config.toml
n_experts = 40
experts_per_token = 2
beta1 = 0.95
Below are experts of layer 3 (counted from 0) of a mixture-of-experts language model. Rows are named router (the router's row for the expert), gate (a neuron's input weights, with its number), up (a neuron's input weights, with its number), down (a neuron's output weights, with its number) and show model dimensions 128-255. Each number is 200 + 40 x the weight over its row's rms, rounded and kept within 0 to 999.
After each expert's rows: "comes before" lists some tokens at least twice as common just after its tokens as in all text; "mostly gets" lists some tokens that are sent to it at least half of the time. This comes from a sample of Wikipedia text that the model never trained on. Tokens count by the router's weight.

# expert 16
router,144,123,158,196,241,216,218,288,232,206,167,149,185,200,191,205,215,223,206,194,118,176,181,107,184,195,225,204,217,232,244,151,222,169,188,152,214,248,133,162,216,218,221,241,227,237,160,179,220,293,155,224,149,156,161,293,275,188,243,273,265,126,189,216,217,207,147,189,175,211,109,228,216,191,247,232,260,215,150,208,159,164,248,172,235,228,210,204,219,226,188,157,219,154,125,186,192,141,159,211,201,115,202,264,133,163,278,201,259,204,135,194,212,181,182,245,210,229,223,189,279,156,188,243,166,325,210,85
gate0,208,231,181,154,187,147,170,190,226,206,192,174,268,193,206,181,229,223,177,186,256,219,232,174,235,177,201,153,189,265,184,265,196,212,204,123,143,180,156,176,237,238,219,298,225,257,237,194,191,185,303,137,136,270,224,199,143,190,229,124,132,230,203,206,258,163,204,220,182,238,161,177,257,197,263,238,160,212,160,137,210,179,169,160,109,185,198,163,219,224,204,237,194,170,211,186,141,280,213,202,180,258,209,247,189,213,212,190,215,178,254,234,235,155,180,201,189,178,296,315,218,227,160,184,157,131,111,188
up0,182,232,227,213,236,192,173,223,205,186,205,212,137,231,150,236,205,193,211,232,183,170,196,241,181,222,153,260,221,166,209,191,229,224,203,217,310,261,190,243,263,209,168,195,230,69,176,252,217,181,148,351,203,146,123,142,205,181,146,337,169,230,219,214,165,234,198,132,159,201,224,233,171,207,212,178,229,208,280,219,166,202,169,233,238,215,160,201,162,107,187,185,220,218,181,255,301,152,212,179,225,168,161,119,226,159,156,237,243,226,179,178,179,150,201,197,162,232,179,122,181,199,189,222,276,255,222,219
down0,132,196,158,183,149,216,275,152,178,156,66,222,245,190,212,153,150,231,204,203,217,184,155,267,189,199,186,159,227,229,154,251,228,124,157,222,212,205,192,169,195,167,184,185,254,173,274,205,182,252,221,205,242,155,258,207,120,241,197,211,229,213,201,209,176,214,203,195,180,199,207,211,226,238,131,219,144,206,245,256,116,201,153,235,160,152,233,269,192,212,181,177,213,221,254,214,172,263,97,237,163,257,205,101,154,268,266,214,198,247,271,197,194,232,160,226,210,229,221,190,137,219,133,147,215,213,142,210
comes before: " ", " \"", "==", " •", " Total", " -"
mostly gets: "|", "==", "===", "====", "=", "   "

# expert 13
router,203,243,162,237,122,213,150,158,233,252,248,162,199,222,70,122,233,173,209,190,254,187,210,182,127,178,223,188,167,258,200,126,207,160,276,181,113,151,162,142,180,141,188,225,196,178,161,180,195,180,129,193,180,191,191,202,152,188,210,194,154,241,163,148,150,243,203,150,252,221,220,357,235,170,194,191,185,150,237,212,234,211,269,218,203,214,206,260,208,173,191,182,258,205,180,196,224,247,281,220,204,142,306,243,163,256,180,150,269,260,162,195,164,214,244,155,212,261,245,201,176,198,179,182,188,236,191,171
gate0,147,262,190,178,212,235,146,180,166,195,181,213,112,137,175,211,195,247,183,200,188,174,183,222,176,196,239,152,203,213,183,255,166,169,190,197,175,206,237,195,224,238,185,224,162,217,203,164,227,158,146,153,239,231,196,243,203,183,193,190,252,192,173,205,204,189,131,203,215,177,177,278,173,206,167,169,266,251,221,221,113,215,204,218,225,189,167,129,173,166,134,186,220,136,112,187,169,133,204,285,205,280,240,194,275,192,178,212,242,181,201,152,113,167,260,190,217,211,160,201,147,230,191,197,201,194,234,160
up0,210,204,177,204,212,137,150,189,178,242,219,228,251,182,215,162,179,136,176,184,135,238,260,199,197,223,224,165,291,243,157,253,169,258,216,148,199,268,179,199,143,234,118,212,198,200,201,224,204,169,180,170,161,250,214,240,189,182,156,206,195,199,202,198,210,84,169,211,183,201,255,222,99,316,283,121,212,205,251,183,125,233,160,222,146,183,230,189,225,167,185,203,244,170,197,203,277,203,238,169,231,171,253,223,203,195,199,198,167,190,212,221,132,209,249,172,217,273,223,223,238,202,215,200,181,291,199,152
down0,180,179,225,219,119,137,142,235,246,176,270,178,198,173,148,289,202,146,179,161,161,184,195,252,211,213,220,154,210,142,190,197,239,272,208,199,196,238,317,195,200,242,127,198,199,182,209,272,153,210,162,209,288,187,263,204,245,150,274,198,227,229,191,126,183,199,261,232,169,226,149,92,145,223,211,238,176,218,189,194,236,151,223,170,135,240,227,237,164,202,228,235,182,170,248,236,287,169,286,232,200,140,322,221,172,147,217,236,150,233,135,244,205,181,205,151,185,191,186,178,171,206,280,255,254,169,226,268
comes before: "-", " The", "==", "The", "===", " In"
mostly gets: ".\n\n", "\n\n", "==", "==\n", ")\n\n", "==="

# expert 25
router,156,278,179,201,242,199,173,142,186,218,262,148,156,192,177,228,228,211,153,159,156,168,207,117,190,274,245,91,178,159,220,162,186,157,221,182,201,198,270,204,266,158,219,205,206,206,249,108,289,210,156,105,169,166,237,223,237,185,185,226,153,178,136,145,146,152,211,240,234,201,187,252,94,217,262,258,208,279,197,241,200,228,201,152,265,163,224,155,179,233,176,197,161,190,152,212,174,186,238,246,153,144,243,271,165,201,207,217,176,215,107,265,149,233,194,241,192,201,159,205,233,265,182,201,217,236,170,192
gate0,197,266,270,183,153,148,158,179,211,231,170,197,185,191,194,197,168,151,200,200,171,218,221,203,191,208,273,184,259,221,252,247,145,144,255,206,244,208,120,159,247,187,251,180,169,160,174,194,183,202,150,193,195,188,208,202,172,186,182,262,209,166,189,133,85,254,172,141,215,219,222,196,229,193,244,188,206,177,168,223,182,182,204,191,220,218,198,206,232,235,224,183,135,144,162,296,234,206,155,208,172,194,216,204,169,163,185,260,152,201,228,109,235,169,184,234,231,163,224,161,219,223,192,211,220,97,135,169
up0,192,214,169,204,176,217,188,244,198,148,225,187,193,232,190,192,187,224,299,163,178,273,225,204,170,193,247,211,243,220,278,208,194,110,127,151,208,163,200,190,231,213,260,158,266,243,234,205,183,196,190,190,219,193,170,248,242,151,180,206,206,190,244,229,168,265,232,237,218,120,240,248,168,203,286,116,160,235,247,198,188,149,191,139,215,227,138,164,247,233,140,194,229,209,178,250,180,157,316,266,171,197,178,216,221,251,222,232,212,254,234,237,224,212,140,260,272,261,168,153,149,160,282,177,200,252,195,198
down0,207,212,242,135,173,170,193,255,174,201,206,210,269,241,222,129,196,142,208,214,209,270,176,172,195,180,167,157,229,172,221,255,214,204,152,245,227,189,148,173,227,190,226,249,124,160,202,201,215,164,150,160,161,185,290,167,166,229,175,222,110,176,189,160,255,234,66,181,177,128,217,282,248,181,236,226,232,202,178,226,213,215,182,249,187,259,160,168,198,242,217,202,228,210,232,233,191,271,250,196,267,255,161,176,162,216,128,238,231,158,229,113,230,168,209,175,244,155,193,217,224,196,272,243,146,205,199,242
comes before: " |", " and", "-", " The", " |\n", " which"
mostly gets: ")", "%", "),", ").", "}", ");"

# expert 0
router,198,193,169,224,193,245,218,180,189,281,169,238,249,196,100,186,183,183,228,251,164,168,305,170,198,225,192,251,232,186,257,72,211,167,236,180,203,198,147,156,183,144,204,162,157,236,200,174,197,198,161,224,209,214,199,144,212,184,285,233,236,118,172,197,164,224,174,223,145,154,154,198,205,192,181,196,158,190,242,178,212,170,204,172,214,201,168,191,239,206,149,233,184,187,200,190,154,206,224,191,187,239,224,194,221,193,220,229,226,204,192,190,207,187,161,252,199,224,170,203,228,257,183,195,187,194,180,107
gate0,217,194,147,235,194,236,307,213,171,222,239,221,261,156,295,218,220,248,171,232,200,244,181,220,211,178,215,190,174,289,185,207,228,237,268,210,264,225,277,205,187,146,209,198,184,175,165,166,207,226,176,252,248,179,163,199,196,133,164,213,173,169,198,189,213,178,127,185,122,175,204,169,198,275,206,264,123,199,239,221,216,227,171,226,249,166,233,250,160,169,144,227,173,204,232,174,219,156,242,244,256,289,221,174,252,179,222,192,234,203,166,250,158,164,237,165,190,215,187,194,241,229,131,260,232,208,134,200
up0,186,300,140,192,228,164,159,190,187,219,156,221,305,221,227,269,232,195,318,200,157,231,194,246,213,156,245,207,172,200,192,209,240,227,274,224,142,188,212,181,221,190,221,311,212,156,174,184,183,256,155,265,148,143,178,205,261,198,185,204,178,178,175,231,167,213,153,169,287,225,208,272,180,211,210,178,189,211,182,216,229,188,234,140,191,203,221,233,136,123,257,124,238,226,141,204,237,186,191,259,166,216,202,230,176,157,165,185,180,229,167,137,195,225,179,208,219,129,222,198,130,233,188,201,242,215,180,149
down0,195,223,195,197,211,213,232,120,241,222,178,226,224,202,224,205,184,188,158,146,194,293,213,200,215,147,179,200,206,147,167,120,252,175,234,137,145,221,118,110,192,190,199,242,244,180,152,185,232,211,202,303,156,184,234,200,178,161,161,108,215,202,242,167,235,277,269,184,259,171,171,203,229,201,140,204,210,174,196,183,231,219,244,237,148,195,223,238,199,169,165,139,196,172,275,161,207,201,147,159,185,169,259,247,233,197,193,294,249,140,207,146,142,143,208,222,186,147,175,309,212,235,245,225,125,189,164,188
comes before: "20", "19", "1", "18", "0", "2"
mostly gets: " ", "20", "19"

# expert 2
router,237,216,122,148,288,169,149,169,186,243,202,142,220,165,214,159,89,288,235,181,182,229,293,176,293,207,169,152,214,215,213,216,271,119,266,186,157,210,149,249,194,182,163,165,246,173,161,202,234,194,213,211,193,208,199,235,166,186,173,202,147,232,160,142,148,258,201,232,187,256,184,368,162,222,267,203,146,236,215,208,195,206,193,184,220,206,228,242,233,181,162,259,201,255,227,138,193,177,221,215,190,233,121,252,142,188,206,162,220,204,183,168,304,176,215,159,192,165,242,166,233,225,179,159,222,189,189,195
gate0,179,237,181,210,253,189,198,268,153,198,187,200,236,205,167,191,215,185,167,190,199,280,215,231,216,271,183,331,259,225,211,155,246,203,240,213,145,262,123,238,201,194,187,169,243,175,123,215,175,277,224,206,196,146,240,211,264,150,165,230,264,224,212,145,184,227,166,267,201,160,230,244,206,224,250,208,218,236,208,150,213,208,190,106,181,171,200,265,193,196,203,251,201,206,181,178,179,184,190,197,252,223,207,177,169,188,180,198,186,131,242,198,234,200,233,271,149,256,156,124,130,137,200,200,177,225,174,241
up0,175,287,152,265,159,235,138,171,152,216,173,206,229,147,174,203,170,184,239,214,164,225,214,244,155,211,217,276,182,284,182,189,167,228,217,139,125,169,163,177,182,193,218,182,188,196,169,196,209,237,147,261,201,235,254,243,258,194,159,191,256,203,180,169,201,245,173,220,155,143,245,288,182,284,242,205,194,157,169,168,248,206,179,145,106,223,134,261,243,205,176,179,185,240,171,243,225,191,193,235,240,198,211,166,191,180,222,210,188,237,213,247,197,173,192,243,131,205,160,141,137,124,223,152,241,263,187,189
down0,215,243,151,200,249,164,185,231,218,240,227,218,198,201,224,169,184,211,235,197,204,145,169,234,133,220,151,163,224,226,258,218,168,268,175,300,200,168,181,118,169,242,197,200,207,249,203,166,209,186,201,194,187,177,191,199,129,235,204,188,259,213,208,206,204,147,241,277,209,182,204,190,205,174,184,161,260,176,309,188,135,233,224,226,351,164,230,187,60,218,231,181,187,219,206,153,210,177,204,203,292,192,159,185,168,196,194,200,144,158,244,215,249,212,231,207,197,187,263,217,232,220,259,249,224,175,202,258
comes before: " and", " the", " which", " but", " he", " a"
mostly gets: " and", " &", ",", " or", " And", " but"

# expert 19
router,192,135,234,209,272,230,133,196,139,214,217,174,196,198,174,216,118,169,196,202,258,137,187,202,182,249,229,147,181,197,189,145,200,194,153,253,166,166,229,222,250,221,173,191,204,219,157,178,221,202,222,177,173,184,198,235,148,229,192,203,215,148,248,126,207,226,97,214,161,149,191,210,193,200,198,216,205,171,213,264,164,239,217,201,250,198,181,211,172,176,169,218,242,189,185,195,209,206,164,209,92,170,187,124,203,261,216,172,202,180,192,291,176,212,185,209,176,160,265,128,226,171,206,163,95,207,72,220
gate0,168,247,155,170,191,207,178,191,204,185,194,131,160,213,163,204,215,217,210,134,270,233,218,253,178,291,203,171,138,170,186,180,171,228,240,239,185,195,216,192,223,217,191,269,232,178,196,239,161,217,212,196,206,256,207,232,194,152,211,180,150,136,240,178,153,174,248,242,179,171,173,218,202,121,182,169,252,170,208,162,198,249,268,106,253,195,136,206,196,183,198,219,307,272,293,196,282,280,149,173,205,180,213,146,170,150,251,185,188,250,154,153,170,247,182,134,184,131,163,120,262,151,187,170,196,185,185,223
up0,167,243,209,215,194,213,211,143,226,190,179,179,168,203,238,239,170,204,249,174,254,237,205,214,233,244,243,182,147,205,128,212,174,169,180,198,267,174,122,206,194,284,194,218,188,185,225,267,153,234,281,233,256,217,156,237,173,140,171,204,206,235,181,217,215,146,202,201,210,225,189,269,158,115,248,175,169,147,204,224,198,228,274,177,222,246,224,187,235,187,271,211,238,229,252,176,236,203,196,182,195,217,205,190,281,129,220,203,137,178,185,83,187,205,193,183,155,222,178,201,209,211,153,159,232,134,213,185
down0,214,196,212,236,204,234,193,164,201,209,178,234,139,180,261,204,151,194,204,232,201,119,213,204,246,167,120,130,166,212,157,221,187,215,189,138,203,152,162,160,147,172,168,248,180,258,216,283,185,230,235,235,177,161,134,188,220,194,288,163,198,221,266,182,166,197,181,228,132,236,275,205,225,156,183,274,160,140,179,290,201,150,214,160,174,226,256,188,239,152,183,274,201,191,280,196,236,209,158,210,250,206,155,206,74,230,148,265,205,110,180,197,295,156,217,230,206,212,214,185,182,253,151,157,198,214,182,146
comes before: ",", " (", "'s", "\n", " was", "i"
mostly gets: "ley", " William", " Smith", "ey", " Richard", " Martin"

# expert 28
router,146,190,156,144,223,193,140,184,223,230,208,240,130,168,172,216,134,185,128,252,249,188,247,128,220,179,159,205,190,227,150,148,252,222,258,188,153,215,205,231,228,156,209,196,232,203,224,139,192,187,164,127,128,213,248,191,214,192,237,233,116,167,141,179,189,172,175,131,145,201,197,241,162,230,223,178,119,221,228,232,187,149,191,274,292,208,193,198,187,112,146,172,228,183,204,168,177,195,235,142,162,120,232,174,208,184,229,169,224,233,197,164,177,201,227,267,178,232,241,123,176,222,136,217,164,255,155,175
gate0,130,134,141,156,194,217,206,183,227,191,198,177,236,259,176,208,258,221,192,240,173,109,262,114,181,121,187,156,189,152,180,168,247,113,141,260,176,167,126,147,248,232,192,268,200,195,156,163,205,149,140,238,143,261,233,104,139,212,182,209,186,250,195,191,143,256,202,254,234,154,140,281,216,172,163,252,170,165,234,193,151,201,188,221,179,248,256,161,223,239,225,249,201,160,153,240,263,230,251,197,191,216,258,163,222,158,270,198,247,182,254,225,224,190,208,188,209,303,178,176,168,197,229,174,173,218,141,229
up0,244,200,166,261,235,115,209,212,142,201,233,233,242,166,196,186,192,117,216,209,215,224,147,205,265,193,133,199,158,210,246,192,225,244,221,220,149,97,187,275,241,216,189,240,214,212,176,242,181,225,179,171,273,189,107,225,212,133,185,176,167,190,252,183,194,177,236,149,212,132,271,152,192,227,183,180,171,211,213,201,193,159,220,178,184,190,179,259,211,217,171,255,230,178,256,225,225,155,187,169,185,185,117,287,125,210,222,229,189,237,164,240,174,167,233,117,169,177,174,241,218,234,238,252,238,186,188,242
down0,200,200,292,218,139,205,213,151,162,244,155,201,125,181,166,153,166,196,137,207,173,108,99,141,269,171,199,227,166,160,121,230,239,230,184,188,188,214,169,187,244,216,176,181,219,141,189,214,227,236,212,139,178,221,246,184,177,168,221,318,199,280,222,210,142,189,262,268,214,217,266,232,235,224,250,219,167,183,212,244,178,188,215,182,191,206,164,199,178,182,209,271,204,238,231,221,228,130,172,198,220,186,255,290,231,234,199,210,214,204,206,165,145,202,250,187,246,188,220,169,227,246,150,182,173,186,224,142
comes before: " ", "00", "0", "1", "2", "–"
mostly gets: "′", "°", " or", " herself", " value"

# expert 10
router,137,184,156,87,229,230,171,192,142,201,191,177,182,252,224,177,190,239,160,198,280,174,159,144,201,213,157,233,216,221,170,170,204,198,204,193,198,158,194,181,215,148,184,226,156,229,237,194,210,153,137,130,199,147,164,253,176,191,174,183,144,105,239,204,228,120,259,158,182,196,189,262,218,273,296,249,144,282,193,243,199,226,188,240,177,179,193,235,221,186,172,186,162,200,188,191,218,189,202,160,210,221,248,171,217,218,200,231,198,196,211,210,120,188,260,174,222,178,211,162,192,213,204,150,182,271,86,235
gate0,185,193,235,151,292,154,142,226,186,145,128,131,249,237,232,202,156,179,200,257,162,217,154,153,219,175,190,221,195,235,223,164,206,111,128,285,186,208,192,246,174,190,202,218,137,260,227,242,172,147,182,147,170,216,187,226,166,275,138,245,180,205,234,164,167,202,252,214,196,241,198,185,212,232,168,238,161,260,286,247,213,232,197,189,215,209,214,177,213,211,155,209,116,154,255,195,173,162,143,231,163,247,223,142,232,290,186,237,271,132,247,161,128,241,232,166,243,150,119,207,219,194,190,190,159,213,164,185
up0,147,216,188,157,207,195,210,191,185,182,151,263,222,228,213,180,227,246,167,109,223,163,185,205,192,267,200,209,267,259,170,176,232,208,164,251,197,204,247,193,245,186,214,148,215,256,186,252,185,266,183,207,180,232,154,201,113,204,201,203,124,120,153,196,164,240,204,164,203,169,141,187,226,267,220,206,144,241,128,196,214,158,222,241,139,185,224,212,188,162,197,205,203,198,115,107,228,255,299,267,206,154,238,209,168,207,231,253,216,92,205,188,159,178,257,265,142,233,214,163,155,196,178,156,254,203,175,225
down0,250,314,173,177,110,190,190,159,141,283,244,204,210,154,232,170,251,184,225,87,211,170,203,178,165,222,185,157,277,275,143,170,163,196,187,160,251,156,177,209,163,205,53,220,246,199,262,193,159,268,202,264,224,188,232,139,217,183,202,214,232,189,248,147,215,191,119,260,233,209,234,224,257,257,176,252,209,256,183,204,199,207,254,167,288,174,210,135,199,196,178,160,226,129,183,236,214,164,169,148,209,231,173,246,195,230,184,233,178,168,136,214,230,285,188,217,183,206,194,103,161,150,209,228,159,182,176,135
comes before: ",", ".", " and", " of", " in", ".\n\n"
mostly gets: "s", " building", "ers", " house", " system", "ies"

# expert 36
router,203,213,181,166,223,165,198,248,193,227,194,109,155,198,83,219,176,182,159,204,193,212,302,117,196,246,225,126,202,279,222,163,190,181,169,177,231,159,162,241,198,224,182,214,268,254,163,214,225,136,182,203,165,218,194,250,142,279,217,225,172,218,164,143,164,185,223,245,250,246,200,235,142,269,176,204,234,209,199,220,173,186,190,280,186,185,225,247,180,194,169,219,185,258,170,212,254,261,230,218,191,194,158,172,245,264,194,232,186,241,163,179,205,170,139,241,158,149,186,93,232,197,147,155,213,183,200,73
gate0,205,217,210,211,206,286,230,153,207,182,170,152,158,143,144,110,181,213,153,183,155,137,172,212,158,154,155,202,184,205,198,226,214,245,235,220,220,156,162,179,247,173,171,177,141,228,236,166,165,180,247,186,198,248,211,168,155,200,206,159,204,238,206,165,171,161,194,215,259,169,162,223,203,193,202,234,165,224,176,204,206,218,260,219,188,200,179,227,208,133,174,171,187,148,245,227,204,215,131,250,143,300,163,182,294,214,190,197,225,174,207,173,173,198,193,133,136,165,179,224,165,254,126,218,233,164,195,221
up0,267,173,218,184,225,269,284,163,133,197,198,185,166,264,224,203,162,113,163,219,115,183,207,252,153,249,206,187,215,185,218,192,199,207,205,93,240,176,201,212,227,210,258,236,182,202,159,222,179,326,297,168,222,254,216,122,128,195,236,239,160,271,189,212,212,164,232,95,164,204,159,245,198,235,222,173,226,168,145,203,134,248,184,195,168,242,121,188,162,223,228,231,191,267,230,199,271,185,206,140,192,150,244,219,195,316,168,235,178,191,265,208,236,151,165,169,198,157,224,139,206,245,221,195,231,181,220,231
down0,165,132,186,144,222,254,177,245,183,258,208,205,163,247,207,236,191,217,233,258,233,281,218,238,255,210,208,227,239,278,179,193,173,196,169,112,215,217,156,257,265,165,234,185,203,176,220,218,323,158,249,205,228,212,164,144,174,159,180,181,159,207,134,187,188,176,218,247,140,200,221,271,155,208,226,177,284,254,134,213,207,223,110,224,298,201,163,217,193,218,150,207,260,225,297,253,174,198,202,253,237,216,275,285,232,326,193,180,192,244,214,295,190,246,188,221,199,191,156,182,161,252,176,191,213,235,255,225
comes before: " ", " —", " \"", " +", " −", " ."
mostly gets: " |", ":", " —;", "):", " –;", ".:"

# expert 12
router,123,164,158,136,211,207,211,177,187,192,259,238,198,196,112,206,199,226,201,221,205,191,250,129,249,190,178,161,177,188,128,91,274,199,254,142,146,182,203,264,328,177,203,182,211,166,204,180,230,261,142,224,161,156,204,114,193,194,232,166,198,106,173,232,160,195,145,131,164,164,191,255,234,199,236,186,152,195,213,242,214,262,197,167,234,240,254,209,234,200,191,246,171,225,255,191,141,221,243,187,185,209,217,136,182,217,207,217,216,246,246,220,156,221,171,173,218,199,217,216,154,204,212,168,200,215,217,234
gate0,144,216,161,144,200,192,195,206,201,181,169,233,217,198,237,200,149,157,168,219,173,122,188,190,166,174,266,244,138,286,210,233,204,208,215,219,205,180,191,147,181,207,192,197,219,196,211,198,222,130,206,225,203,249,188,189,164,227,159,196,201,220,221,226,214,195,250,220,215,266,248,215,260,171,228,284,217,198,249,117,216,198,264,149,189,209,182,204,293,167,179,211,186,227,231,126,201,263,176,146,166,166,188,229,237,213,230,244,202,143,178,178,246,220,100,202,217,188,130,206,222,207,231,198,200,206,229,221
up0,161,241,179,185,173,129,245,209,178,289,179,106,198,172,256,298,288,124,196,205,134,212,297,226,179,201,195,168,190,194,187,179,211,204,175,249,98,165,201,174,234,214,170,217,275,106,153,172,163,204,198,221,223,198,110,216,234,195,165,240,234,196,235,229,270,146,177,179,125,191,83,206,179,223,149,234,213,234,241,120,149,178,210,239,156,237,253,231,172,195,208,211,157,183,198,143,192,197,223,129,212,165,199,188,185,207,245,174,228,216,185,231,266,221,226,217,164,231,267,229,221,260,230,298,219,185,228,225
down0,296,233,211,113,187,221,241,142,177,166,242,167,224,263,217,184,163,175,235,121,251,167,200,233,161,222,236,172,130,196,234,82,186,248,251,196,209,184,254,270,235,216,148,182,216,160,232,228,221,179,254,144,177,218,173,158,229,158,184,151,166,250,134,179,240,244,208,179,179,243,192,254,143,187,212,250,200,124,174,191,125,219,267,185,192,224,109,289,232,243,165,233,197,158,209,256,149,189,210,185,148,210,207,255,205,130,242,201,243,215,154,176,173,189,174,175,251,136,253,226,195,201,253,149,199,226,179,163
comes before: " |", "–", ",", ".", "0", "%"
mostly gets: "21", "18", "14", "16", "23", "15"

# expert 23
router,185,159,175,105,238,218,226,239,174,189,182,196,222,231,226,214,203,264,242,295,240,218,167,182,233,179,270,196,202,225,197,173,253,181,203,214,176,129,241,270,228,243,210,249,227,187,212,99,265,245,170,176,135,159,234,283,214,190,204,174,243,182,187,155,233,178,230,207,257,187,192,239,181,228,304,248,127,213,225,228,136,147,224,215,218,230,172,262,259,236,152,135,233,202,275,141,136,162,184,217,199,150,217,231,205,206,197,240,200,193,252,135,218,113,254,205,197,138,210,114,195,175,197,166,195,175,146,228
gate0,251,215,180,222,217,151,127,224,217,192,189,218,155,267,148,233,204,248,236,237,160,108,245,214,159,240,145,173,230,188,115,184,189,199,294,254,192,252,187,187,234,180,172,219,172,194,192,249,228,255,239,170,267,191,185,192,262,247,203,203,200,227,140,216,256,152,241,231,238,216,179,223,123,195,215,159,218,228,279,131,157,124,201,213,145,244,197,235,143,244,161,193,184,170,218,168,162,192,193,234,182,174,199,235,144,228,192,262,236,195,248,155,231,117,228,212,233,174,176,215,201,203,255,213,240,267,243,236
up0,183,110,211,258,175,213,196,224,166,250,163,232,227,198,205,230,239,228,231,276,225,254,246,177,257,221,150,206,227,189,147,211,172,254,171,167,140,184,130,180,172,219,108,159,155,176,186,93,137,210,214,185,167,201,247,137,152,76,157,172,212,164,188,270,177,225,172,162,173,266,184,192,171,235,163,186,184,183,155,258,284,201,212,216,162,237,242,252,219,133,220,197,279,165,147,286,163,157,345,255,177,233,209,184,230,133,239,191,191,252,146,128,225,166,184,199,224,189,157,228,188,121,247,163,197,223,157,226
down0,236,222,166,174,169,136,197,193,206,238,149,147,194,138,207,218,187,108,243,197,123,257,117,210,188,195,253,186,177,211,154,260,218,168,201,239,198,201,105,197,155,143,210,155,169,187,206,157,197,166,244,180,204,208,216,171,184,287,216,193,229,183,203,249,220,213,177,192,210,202,219,227,236,174,216,188,219,209,222,236,276,150,134,198,146,200,146,127,215,178,178,135,231,202,218,199,246,131,219,168,244,188,198,155,144,211,230,150,223,181,235,182,164,197,150,198,175,181,164,220,200,182,146,207,249,237,149,156
comes before: ",", " (", "\n", "'s", "\"", " =\n\n"
mostly gets: "ium", "ion", "ini", "ata", "ia", "ator"

# expert 14
router,139,224,144,178,233,285,169,150,167,215,220,160,221,173,236,198,172,211,211,256,162,233,219,169,199,204,253,184,182,207,170,147,223,236,212,184,220,180,148,206,329,265,179,231,241,189,183,223,193,230,149,223,219,184,144,142,176,215,163,242,257,171,189,214,94,210,203,224,178,177,246,207,162,222,171,132,143,245,163,227,229,158,172,223,236,176,173,232,243,173,129,217,212,226,257,149,216,188,256,196,253,177,224,185,190,154,219,270,217,237,167,165,149,212,189,197,215,227,179,179,195,186,180,262,209,185,246,224
gate0,185,124,236,188,209,247,199,244,256,169,139,186,164,218,248,226,161,203,188,227,147,185,185,280,221,190,133,208,269,187,193,214,229,135,245,197,176,131,247,272,126,280,185,118,215,205,251,195,181,151,163,226,191,121,258,184,194,149,166,154,148,215,164,176,184,168,180,220,139,207,240,173,199,174,178,266,228,153,194,202,242,221,289,241,168,207,200,152,209,277,221,219,250,239,181,156,214,245,188,137,221,181,229,244,282,195,219,219,215,179,216,143,209,201,248,141,213,140,281,241,226,215,162,181,222,117,247,174
up0,255,264,145,195,185,167,226,195,179,183,238,226,210,211,108,180,220,218,176,193,234,225,227,125,155,239,253,227,137,223,245,179,155,185,134,211,237,254,216,145,249,178,201,254,211,179,173,138,177,256,267,190,217,273,120,214,218,243,239,263,246,193,254,220,234,252,207,157,234,210,184,260,182,169,175,176,176,227,120,213,186,209,124,188,240,200,167,221,217,122,174,180,183,171,206,243,168,177,202,287,232,223,201,215,154,175,128,191,135,206,207,221,199,143,175,281,167,260,151,196,143,207,245,201,178,244,184,224
down0,160,154,201,224,258,190,149,223,220,217,197,137,219,184,195,277,206,257,140,162,188,258,260,221,161,267,209,163,228,184,195,215,237,187,215,245,170,232,216,234,202,169,192,179,302,201,219,174,245,147,154,148,202,112,196,126,142,183,125,216,216,193,224,173,163,190,233,176,205,130,148,188,252,201,205,290,249,103,152,198,173,260,193,165,194,195,186,240,158,188,177,198,232,174,252,193,135,144,169,189,230,203,161,210,235,222,193,186,266,195,227,206,242,211,174,135,125,174,232,232,199,221,183,163,221,236,142,255
comes before: " |", ".", "–", ",", ";", " |\n"
mostly gets: "3", "5", "2", "6", "0", "1"